{
  "hidden_size": 320,
  "experts_per_token": 8,
  "moe_layers": [0, 1, 2, 3, 4, 5, 6, 7, 8, 9, 10, 11, 12, 13, 14, 15, 16, 17, 18],
  "router_score": "softmax",
  "routed_scale": 1.0,
  "balance_loss": 0.00887,
  "init_std_router": 0.0152,
  "vocab_size": 32000,
  "norm_eps": 1e-05,
  "max_grad_norm": 1.0
}
Below are experts of layer 7 (counted from 0) of a mixture-of-experts language model. Rows are named router (the router's row for the expert), gate (a neuron's input weights, with its number), up (a neuron's input weights, with its number) and show model dimensions 0-79. Each number is 500 + 25 x the weight over its row's rms, rounded and kept within 0 to 999. Numbers have three digits each.
Before each expert's rows: "gets" lists some tokens that make up at least twice as much of what it gets as of all text. This comes from a sample of Wikipedia text that the model never trained on. Tokens count by the router's weight.

# expert 18
gets: ")", " States", "s", " University", " School", " India"
router:499521519515467529502493533548516441514537486497469470499477457484499523462536518522529530507457550522515508493526497510552495488508479526512499493509499502491454504540515486496494494469502489478541525508476464507507507509447521484509526471
gate0:514553513531531527523507506510522523497517517505500494504499511537481496484486468482499508498493503480487507519487499488450478504523529539546493479487506550469531527505508439489477568507567510525512497501485492458474498519559520499522449516
up0:460489496519518490464530510524510498521517506471523494500507430510448518442533498499482553497522464501471506459542462519484478492457482537519486544435464463479457507470505524496505475486461516496494504516525484505504541532462511523496516534
gate1:559444500495519501504510526514508493522497484511463490478526517509482494470497561506492485554502493475496468484462478474484551446508506492481486466462463488492462495460457479501501488476462478513515513496554543496523515493507448519469494499
up1:446568503458515541516496474476498518491511469505554527532496485495548506527502455518490492484522501511509520519546521528526452551488481512495500503518508501522520503508521530482475519531508534510500496509486460497490490506519572438522496503
gate2:451481518532516502526448546484517512539489481505493490485501472511491472457472503517506438500525475514545512454526490504508460508486497489524496484506509531498484502480480516500505530515490486485500528523433494489501520526511467549461529453
up2:536458501539524536484467498515520492511507510458491529540508499505512495488458529482485495507533480486504519472558570490478527502538493506505542511508496508465488489512482512474507494541443532524507551550510503487484520506517494567504501479
gate3:497477513524479486493499449529496540501540510508522556509478531500491557477490492485534508490488504450436520505489480490485495487486500522442500532470501532528528492529473517454478500460488507529505508494537517520504492500445515489498465477
up3:478499511498506514487514499508513467498502516495503525504523499498537485436462528519497484509499545506498508529518480511543530478509501521528466509516501512502487562514528508493511475501499499474487486494523488488498497517478534489530535559
gate4:473538538496555511488458515501520492490491520471512516516474467522482488523503568465454515528541499494501507484488485475492500482433483501456502502514534487506490479519516467480502489464500496473496491524489506472510513479505492495528473460
up4:494490508527504465473477497503465547468485480484480536479490472464504490479519535450476531508512513480483515489481520532462498542457524495479476473487520467497495510521492510497518483471529521462524517514508478473456544476499498492494485437
gate5:480494505571468464512510483487561494495465518496534525506513499520478478531514495475492463511510471488461507422523501485528492492485496478455509503516522490467522493510507504455543503512520509490484473480484488522438469520462502509488496441
up5:521498516527507495492487493466573466542510508491542487508525547500489503564480482481528486482455496476483484494518501496495471453497553495475493467525485477490494501535463486496525488484500508496485509503507516471469506492489509498502530485
gate6:537494538518506472491529466469555496521501518564521490530438487545494502502485562505504494485500515503494503528484499511505508545482522486528478491515509474500496457472542538516500550491499479486514541481511517482487505543474511464522508484
up6:448518493491507539502492495534504462492531448465488553481528521442491467484514486497513516519486493537496511473492524490523480462525496508487525511495497528502497543520498442523535481475484539495513488538480486496511485475566470521510526509
gate7:518469526504508499471512462522533511512495504515509476508481480496479528502531526476496516464527446490483496497459485516498486506481535514463497509466510470530486478492540500458473501508518474493486453521491499452499538474490489469480465475
up7:503471476513524497478509503491501515534519489498495477514497492512451517505526547453483524519535482503502513487471509517505485491481540558474453500485506486518493488469513489486510519547512458522486463487492490461483530435528493489457491464
gate8:492521478539475499490493508484481541498520514469513493485518504508518501512496543490541491502532541481512487497446489534450528480520463526537502534544482468492490542510522481469517574550550530508461480562486498521454521510513505480503505443
up8:490540481492506514537544459468535502500473510543488507503503501525503517471487421474444498556482469512479501468489464556513517473571519472496535507510493527493501487496465488511521513513492483494492556469502500489539526525498499542456476512
gate9:522459503470509492489507546490506488500508486465505483494540501500497511490502533531512535501492517531530483529503516466501509534518499529511505490504461491517532474457488516495515487514523472558506482501533497498472507476490494422518488489
up9:552469507481520512534490543472496490539490535528519519493537504458465524502526487514511493483562508466515515524510516507466486484541523466516483516471500524509492474459523471528519576456523469502484493501532510505501539496501445487523448527
gate10:478495512493540531479449488494530481541493540552496508481508512493477508472488482483526515478487533460481524528541544535516496494497507528486493511519496477470478481539509506526502527516489516491485487534528500488508441537480495483510495482
up10:555493511481482478519520456487453522479483488496521464507509480498527507525466494527463533534501506532516505509464483493519520526502518451498498494471502536506495485479496526459479519486519503530529528460475520468522519487552509509495521526
gate11:510525504468497505550476473485517451498536518467491476508520508526506498498528500533517504495450481466486530481484500528493491538473495446528467487538508490512522481472511474468483500498482510488508498523475530474514560521503512505484460498
up11:522539518469526528527518482509554514513491467507516471493509533552494525526482511476559459504473510522454514477480546462510518450499493492503474517478498502459501517524481537507507529500522545504520513530453539499503540475536501507472521492
gate12:457502519510518512485506489507459472493509485475483498506459502523522471488474500475475541521490465477458521549523487506495443506489484491481472476484505563471511488544528513508495540510463498529496498469482510539546475507503465483503496498
up12:487535480505532504467500481495473465491475512454470482504503537521507476490470482495470499518505488490515518506518516501514467517449463537473504501517479512493482490497527500496516491523502463512490474498472573518526526494480478484490529463
gate13:541554511455505533504531476478466459496499551500503515501497510489489484518514522506473527508474486511439520554504507498474518505497490456502484514526519533488554504508517461475519464498486453464494481480517546531536498495473483453441534526
up13:501472505545493505495524514543481521509484457478518506502496457486491481452459498489489449481517529487552499475535490517504479499495528539513513510503472492531497519531468551494522553503520560519536482510501462469475515493536493536540454473
gate14:535469521528511495485550501490486495481503557489490493464459491484506489503470490486485522489499494507507511526452485514486515466514525509525469502518469516493526480491466476531536527518463509500495551520527500486472538470478493523496493474
up14:439544505498500485535482501482525492506497479539500498485525503490525514486520497527463472540503538543514479504493501542507468514559503497492506496471526487469481492471468494499479477460503532527580470517529531519519498513492525494551526516
gate15:466535519516548545496495498507530516478527502534478510490500461497457462507476478535529540493503489518475490521513496474519554494496484547530470517465537476472535507511503477505502460547495452512504507510468542502507518548543491506445423483
up15:474503502498490505495494479480505513495566499500494496512486515465444455459497519530534550485510541504464484530514500478526556473486460530509451504496536475469521477531472495488518458535466476533492482504472534480515502538542542538480441527
gate16:468516505478483497481495468495523457470496437508495509513546549507519482490503503472523519475482504476468462512469509489492477465476540530522474487521538518498487487503526483540470529492534508506494550447457493528510501547488473487534523500
up16:540491528505501541517482525468499519474503525496471538543516498528523486508538496496465496520501524491497499496529509482534504514501510506468511558485495479491477492505520488514469474517482541496514425516457512474510502482505503513542443492
gate17:536505457521526524493517520515521491479468520513504529506513493492454463514505535504481521480481535493507513524495472481481507518512514510528471489479503462487504478494475423495491477447473512492509513502518516506528507506473499498535479520
up17:529507526495516508497555532506523484504507545557536535469524525509468490509508490545523510503489518538458492496491472500489481507501528497541487497493508522534487497497515515471481495474509501438484554514509554473501481524475457498495461476
gate18:526524502527540517526497529475509493524528514473450500509492519493517490521478509506497418475527471474489499453472494505510495470481499516492495433513492528509494475505513545493509540482458492497495511502464510511529523518544479503495466496
up18:479488503486500497500484468526484531486462504506492524485486504493476507483491479519504554526501488509483500512510547497524537520509509461474533550474512488482476512481500468502462463527537504544521506493529531500483516525467515519512516509
gate19:480483491472476486496493520474455487460484528519520504522492558524498500499513488472447510536483523510494494475486493513538506442467478477508495517502511526460489519507500449518493531574466481532480463519507530511534503516529523537487448520
up19:494475540528469522542492504457480455514481494466475494506505494501517468467493505533473509527499488496486499531536534541531497505471501513484469509493493457537510478466518512510513472539527508473545481508531505485516509513513486481530515499
gate20:563500499495544473490470533510522481499497456484482475477483510516495523486499457513501485491474550465510476536477509498449487487522520504495517559536475478533479503481510534483535519479518501478508481518495519451541502515521508476482514492
up20:428495498498472523515547496488483535528509510501518566509534506472495491528494509492467533545521453541480518433515501518513499538462483508485520451447500459503513482515458448539467480504485524528463519493504484550472507505498493502509500511
gate21:505480465486538503542503530498517462476472525512492488497496524546465510497473459522554507513473504501496519482523492503504501485555499473494480504471482465507518543486486520500498508515508483504472533526513512515509499497522537484547478544
up21:483502522522485509501513450465498492489489486511500488511506479505529488507517510486509487481522469493508519477500516513482459538486487548477526499536522482481517523502505497526507447479515488495516517491501489498511499494461469484458544494
gate22:516532501547530453513533518463505446501525486473498477456497452480546471489519495476557514420509508474516468489488500489459459515541470471487490500479482440509584513543515483502478552500480544463502507513447460515504517495481483475527495508
up22:514509498524543470478527516481476474501478486505481482465483443528483509483489497505533505432501535491552492502509505513444434523534440468496502511475481464530582521551509510470501520509500508461457486532486473500495499461486493453501474505
gate23:466518478522502532446509512479541501477504527496510489523480474465491561484551495522520471502543500492547504483443504519505512489515541485501443469480487465467564501498535515448472527518501507489512464536515487528459477542530485540489438513
up23:503518499507537510517477520481536502527521501495496503536520524506510517496552514484521474526500520544454454492499503539494513499585511489515506466485530512514503572491500484483472474512529542523486495569501496522462491474495496555530503449
gate24:540503488499489452420490498474502495475488532507499495522529549508554517461527477484504475468512508443478489519519489518527511520510483502520515475438520467509491464530481488527511510470471486492482500483502485468495511506465489476542483488
up24:514508509484519546539507501506518487516509481503507497481483472515456514523493491513507500547507518548491525484517509494503492469512502492494480523558503561494491521463532506470505510537523494503509523503511531517505504478548488526441518523
gate25:505507474519538474522525515489478532515514521501496526515474547504505460466450515487532513498498504500477493465462478468523490518546483461488482539529495471458518500519521449496474462472478516484518517462512529481493486462543506494491521517
up25:531473521497512548531457525505561502490506503550491487507526511493522518536470488465499495529488493494503505553488513512493479479540502517528499469482497534541523522472522504527503510525501490501482465539507491486490520513413487478515464533
gate26:478475494486557538496474529554509485491474472485460494519549476461487482479449504508539473510497496458509504500494497485519466497485537510504459498569521526491488491484489493464469522489488490460460526503480483478515516477491469536505516479
up26:507513532494486471497525497459489516499532513483531507510480509498531512504529512482447548484451475501483542511519470515491476535526483496516535482443525477504506501506526526552515459514526512510484471522497557509452506475499520479487446499
gate27:490513469477471517497477446503496509481487513483442490476534546529555503452498482480480499482539508522537517508517503506535487487485533443531511475491511486505496529471523534495487461454553492528458508447477518482514484543498503489491528476
up27:511516479501485526505506503492492509477504517533489498473533554511537482459491495525551510520519521524455494504515526505518470460502484418538526479500499479501527534499515498526483481494534478487463506447497543453534492522453527453452526520
gate28:541482470515518528482491504539534489534545451500488504472526481479535483468475499563501468507459508540467512477479462483452509490455500513479481478473495477469464491503471534501480497513514539473548521489475504492464490498476488526502534504
up28:462503519489517474495531510464463510501446531486525512494466506507465520543547501480493512482546492482498481536516538515528501524547487488496490517548537496519519512501509470464518504482486454550466466494506511506521522468503519487481500499
gate29:503503506517476497513512462467482503498495517518488498489519462504457482500509494496556485491457505489511503463519527508474509482509494478489468467498471491495514530511509517499500504516471455504461516526500477468497470508506502506525410568
up29:473446537529505479475514509539542485542474489476525467479513500508479528518512538470497520504527483501491488547509514470524457513467531548489490480478473485493517470494441496542552498478469524514539447471464500493528512528506522472488537512
gate30:532493518526510500523477534514526519462482509504492512491534498467542491454481483511530518532508477458509537528475520514520496478502528517459533475519535478489470508498505445470523521483526461531502493514468481480475477565479481538491494506
up30:469502489513474482480470510529483460469503449507499527506506518494471513477441488500502472520471496459509494477514495458510495500515488540513480489515525514507476494505473458471471510456486437533507503457476542497503518515472499521504468466
gate31:495497485519492468477505524533551493524517528508546506523555526515500469470556558514494532498511479517523462511469528479501493493490515521508465465509497439487466547495506511483524544476488522482505434488521476510546517513502469473505488458
up31:496493507487501520517501482470460485468476480468464502488454490500508523503447441471518465490491523495481542501514474502516529514539477480487528533492505554514515457504473504496473451512526495526476557515482506487437469495505539538504505518
gate32:491471526466474492514502484502532448460486462457476473520516450503496465480491480531503483496438487494461504514516502467513489489488521462466499498526534476503481478534541521514493509509508550477519499465468497513485537519488471503518529514
up32:475495525471464510511517510467532443472484484472461472531508468487497468471492494539500487524448482506466502502537491454519506528517522457467506479520520452511469488496520490500500510510496549468522510479484500475509516509500506504514499508
gate33:479525526510460519508482481468524515493499525484495531521519474483452499478536477491494472552480530502534516508530477521505543505480523494534515464509494471480483482507554495489531529505429523467500511512526485506497482510511514483503496555
up33:504493524492509489513516519491505508505491505485460502466509504535489495508493511501504454522466522522530537513550498501466550479460502523509516489526498481478491490526536455513541484507447523464473524511507493463484474462507511448540517514
gate34:499437499482515445486484503489505485492509494505584492511497482529477503517496495513507490482466508504512535497491487466497518507497504489473480495479563496489442516507505493472524527474501458540500493488502572461508433500499491502454464488
up34:533573477528524576506523499513525496486510494490478544529495511469543500514494495520528527534495472503473500489524506517510477502478489476525521502527480486518527462508516476518478491518521497468454530461513457556510515484527543542532513514
gate35:496496520470478513511522517472466506522511478502532530461568452486484539547465508473512508504493502484478503498522527530511482490505510526530505486526510544532461487505492496472517504480503513531508511481524513477509522497562511466504525514
up35:515493464502538477512517501500515500504509475457477492461499526463477500502496506487564512509478484563502493539477489522475523517521477552503546504488504539471463507535537517527526467514479516495504453546505509567493537545498540518493487538
gate36:518506495501509465507486482535444492529507527450487497501522548490514501472477480496541472478485478523468450518486474546476490489460531491531448527532487476495504468472458513530506490517538481508475523509509516501517494519462467512485489493
up36:459498508499492524539513535508534507477483496542528488491485468543451474505531502503447528506501520501548548486538501472495533494543469526481552506501508525489511532517530498511519518507475516488497465490464474503467480467532517493520504508
gate37:547547466515502492488580477471521540503491477471560488527516435496493494500539544515526485475468477517510470501496505523510500484535525497507491518536496480541508541519522462493509517492517484430486478494493543476447501469512495506523433457
up37:491527521511478518459539492487489486507528511489438524435493465488542498436490474517497518477474462495507496475477528525529526496499514499489472486493519505497528537490522490519494526512470486475513549453475510522544500502533518484539506503
gate38:466525506488489465524509486563547475531500518524523492526507515518482515495512523519476517469523493497455498475527508484469515518486504499508489520475520482475518480502483486500483477530507469527511476428479518546500503517511483480495531528
up38:469522520520492489548506505514520481540502485551507495528482474477505477454487482519452482470529497489510508456510518452484542561476472507507484475468497505467485502515528531471496533531497480521497478447492523508526526490514484485505482546
gate39:549474492502519504512450570459537497487496471509515515582507503489512508543484465538479514550481491473522534500505508448520507531472491486508496484504542486458536529528481489493512521524513485527518532504498487515512500492536501518553505492
up39:496532489511497496523487517493490521492482499496520486545452525492520517509465477518519531479483553483503518471478489511475550536475478486511509510507504500469471496499480532489518587508530488520497492505492487519477498491521540495493492472
gate40:491513499555519506522487504495539456455507464486513475480531479508516517507512494540472489524452535524474485456534535525479528504489500548521526509444458482549485515510509503493470539492503507471523525513515500484487504488517513526514475500
up40:475508500535510531524488468521520482483475468468488493484550493515528538473537532523475479520495521489467514448494499527492549514453472512498526500440444454523482512507551523471451527464502517467521491547462520464520490469494527534509482482
gate41:487535470516478529488460519471522510479457508530511548504477467491510491477522502528527522514535487491478526539484499489543517502515540512490438482463476499503486527502486520461510469514523533468486535465489514501541496481512488545539494490
up41:520463481471523440543513501529490525489482526469478519519524536485484485541520512491486540490472500519479453474452486501505470517531489529490542516482489484509478474495504493527469498474495515567505483494501510459427490491541469469512559463
gate42:536502457517555497524510528523498459489510479498503489522487461519456501537485516485537526494550476500468523518525547529489506531503497493467497479464496506475504525481517505475515500520443480456504468521507535527504523487507546473493502483
up42:485493560459503490477497531494511500537466511489507529486525455496455488469533486509473505508441517491475541485496500506486450486496492530472492552516459470498476479523521521532522499472516520521481517529460502511502497492486448530496502475
gate43:523532497495436506499476489470514522500546485514469494489505546501466528532505488503549475496512486490482542500467522487474533503512517505516544521472471509544462483472494470481502550522483490491471522500491520464493478520459528518491453481
up43:489514494515548527469491519527484458477418482482497473511517473482536441513453486535458507488528485537510486504514482503528497518447513503489469447515540493446499546504503533511499489510538516532554489492481496514511515494537490454518511487
gate44:497481498506536482500486520465532491517513481510511503479495529540524510513515512437488478479501525485502536508480540514469511471508495496491499549510504479468480487480536453536492537474502512530508518526480499531500526508490498523529488530
up44:487513473475560487461484514475528506522507485451508490463489481559516515510504482463463487480498501500509505515507508522491497470497472493502479528509480524471497495487532503519507521535533513535490492521497555489515510486461474493506495478
gate45:528464508526514524527438508487462525527505508459490521528524507500535511468455564481514511503488499465507442488473490500489479518502522492475484500493520491462485518555494490508516470492472494489472508491493474519446480466516527472521526498
up45:471526475478469485502565486523563495478492486523505486473463496508465468543540444484480482474538519533503540481502502491523519474470480501522516500519482508529496492457506509480498541501529516506516480496513509478551508537481457498478484510
gate46:521502479494533493483503511495498530483498469495519473473498484478494517489494474489490493491520492489525512488499490489544465506449500493483515437496489541512471490534535547502500520485527496478458506435511541526527515477484493451541541483
up46:472482525508468508501509461503487498476506476499529547499501498474486492485526461518516505517517512495544540501473482430529484499482494487485493493432503496507518480497515485507475514511511516510485525497515507506546474504488482503546496514
gate47:478448472524504534495495518448519501455550529477526507526502508536499488487487530546499542515506533494521512486489478511509509484446483506523483525493556473506468511528538435527511514494484503494502506515515464511507503472540510496533486521
up47:516524546487492483501496490516463504531503493526488504490477454531517511504534475468499448464507481533467474499524531471495469495533508502492494497490497523476530475487485531459482514500501482498497492516535516478479478526466494466466531509
gate48:515531510513487544488444514441485495494517478485493515506505492512500484485507507472493568443537515504520575549483490511532509496461496536471463505460504485494537528501492520477503512486485460510472505531490471464521505515534514497497459503
up48:484504487514468525511530497507522500516508505464498499543496508525563530481470513489452546531487458496520521479484494466483518478476572453496510503524517502487503488474504524478497494494508481479512526469482485532546484488502527492512537509
gate49:499491523496534497529523513503425473554450472508492534506493511498515487476486427500475497520503502508484480489502511500464501482513524497497488511514507504538518463509512468451521515478492498494507539491523499484508461468495479491508517484
up49:542500492497458505536490523513524475436493515513477519507463488492441493548476520508492463513474492550478491505448497499465510523467495475544478520464495504510502464529489506513531481495556470519502498510508518472501546481490493520495485511
gate50:468483519479546535470462523538498516523538523538488510502532527559498503487494464507531464492525484498506466544478509494495472490522481503549503502498527466481513496544518464476464484493532514546489510483447519469491481470525539500457474520
up50:571514500541479463536539503514531463506446491457479482495527577520502473529495478521509468497455497487500464463469493513476472505503500528484502504532496486503454506503538471502451492518526520505475464472484499499499466467493479513467516494
gate51:478501533508517440505481488478489536523524528522512462514466476470502467496531552509555516491534487526467461478522533548463471506498492480536527499501518459503494519527491487495463424486491534490508480512477530488475464506520478520515476517
up51:482501497508468501502482489542519532506486509530496498530526519513429483527505502496518549505508477520443470480500547502499516498503480454485507478483511505483504526487457475503542523511452459471486477484506474483487526499466504503464444481
gate52:505479509477461503466497498474477528468480569490483490482480509522508504512507443475510556519530486479477509488510488483483503510514463507481523492515495547490504438464500498484475531454574496529494489476492511534509495496515486500473507473
up52:539455494494456471455486487486477500470487582497457484515477549504518491490496484473523502522522478550509514453518473493458499515520525525480514494525535496519515502495529515509473509499550497548483468528499506535482506531511489469474505473
gate53:520471492509496571490534496519523480522510516507483471491491504491534524457511528518513499499525512503524538485519529527498516528487518524504513504484486506482509495519456505475519517531477513513516549498510524501500503509524491510537461513
up53:475521505485481447498505498495496475490496487492500530506507474508453475539496494506502491522466500506475426514511466475479497494506501509492468503513507490509518520497545495529490489477497481467468491457489478500488483499450504475530528485
gate54:532471465528507547460479492494481516478533466492467496461521483507494495502500525509505512495486495522501468489491496514503528516494441470524509530539503490495506529552568506520514527487524455450458451491544526455483477470510496497506464501
up54:518489474481490546471512453504471505526508488459531480501533487523501506527516502495520453512536522537480451488507496499442484515478499492527532522514457538484499496532557469498454548504485461493493498468555510489498497469485506514544443479
gate55:506511510463487507547486513458450551497494546495517476518501535499493546486504473517488539475509498476467476493477508517505518520521518490539507495541491502491477502487472509528476518497506491470463485472488542454491465492495461446483498506
up55:491515535483489486483476522509490515515518534500524508489502497474496496480500466531492497468526556509533549532454517476534486535470548527485477461509486498512424455479508507481508553479489500501505487456494534465516482506514494473498559464
gate56:513499507501504536478452477522497500479501471535521455489525540472479507484514508545493501476536441506466465534492491468520518473488514470496460489531552557575498487480542495487460486473537492537518499531511497535498514507476497452482444502
up56:521523479509507498485484524503481488511525519497513525525490481505501482485510537484504515501498512499485541490551473498494538503521467539519525509478442478485507499531490467439520511539457505468491505472511499433543505448516490532524509485
gate57:487504504454507496459499523517536542477530519494506470517522467482535526471493478506503465478497493476470546523510503498496532461474501496601480467507518473453515464493495505475533499526462500488524498530547491488471501511466483509468540486
up57:542472491520478484507510466517474485524493482487492518486489523505479511536505543504494534495514493497492463477506530520500489525489482502378505526496485486500541526477509526514513507504478491522464489444462511518522531513516495488521493508
gate58:512489483488507479520497527488487530473520509482506516466493475503465520519488509507472498525513475469511532493518472468494496506486514506519469516479459459503504549520467504542464472441528467491475516487540517521554504512514509490505491492
up58:547459506498509530492485536492504507482485523482521516519490483493487497501485470506504481490510458452494523494516481498509492501498516477513504481460476467505466518531520529518475487473474523527488543458542521539515502523508501478521501472
gate59:494496497461551495480468440508523470585506503500505518522496493508480479484501524551508499491507453509509453465535479548507533503475514511509484504486501470519523540480512514469488512472548481476487465455516483499491509514448500503486469501
up59:535522482513515476512515483462477499529504536480498522473472547509516512469502529474483540506554502448554498461514506558495497483482534522504524486521558441489523549515502487511470509493541493473479491495485462514511520475488469486495503491
gate60:521466517492494488509534502522556512512496507512509506464501496455479479462553528503465506520545503524485527525502521535530520462451506456445462499521492462536489504511520524468544505537548520525496484527496441498504494500490473520474512468
up60:549462509508517511509527503487560524483519501509501471498508454461498478469524554516515510497533506518512527537480534514509499488449527465481444508513493443529513495498522507457508506522548496503494445545484443504507504525495502541495496479
gate61:462542535549485508528520469504495490521521486497510455471488491512505488485501506527519508498545481511452469480488531479496446525537493483489477490481509497508547502509520492506496478527476467474509457521496494514496464519531540456532528470
up61:521459465474487492507479497498501481513477501530501497492493493476528499564464531476483516487494499482506497490519476530524542513515521529497559511515501511497438509545487531482502513480520544495472494519514503527528493453560461502454532503
gate62:508480497545526540481493512483490475504504543505507514501526509524469479480493494511481519511490478512490515505490481490481482474471487464529523545541506488540476499503527492506521541515514490514494469481506492527445509516459485521543493535
up62:481482507440510462510508506503521481503504503539486499504487536503474491520463500493478476500467538455536499530491513514505517500512496491461511480507464509463553465534450496483473486511455474487487526480469469482528499527542531521511485479
gate63:477478513531503500497446457505507504525544494482460509462517474498500494524509467505463513485478510507527533522503486492457515506505479524459495509458489476523555563466503496528494505524522510499442499496495514530478455532488468479536484485
up63:514501489460466498451481480458471521487495541485541474532472526518500471502498532526514504518514456519482476475477540508514498514496510486471517521540487509478487486540512465486469537513503474481516458475492539516496497478490509476474499479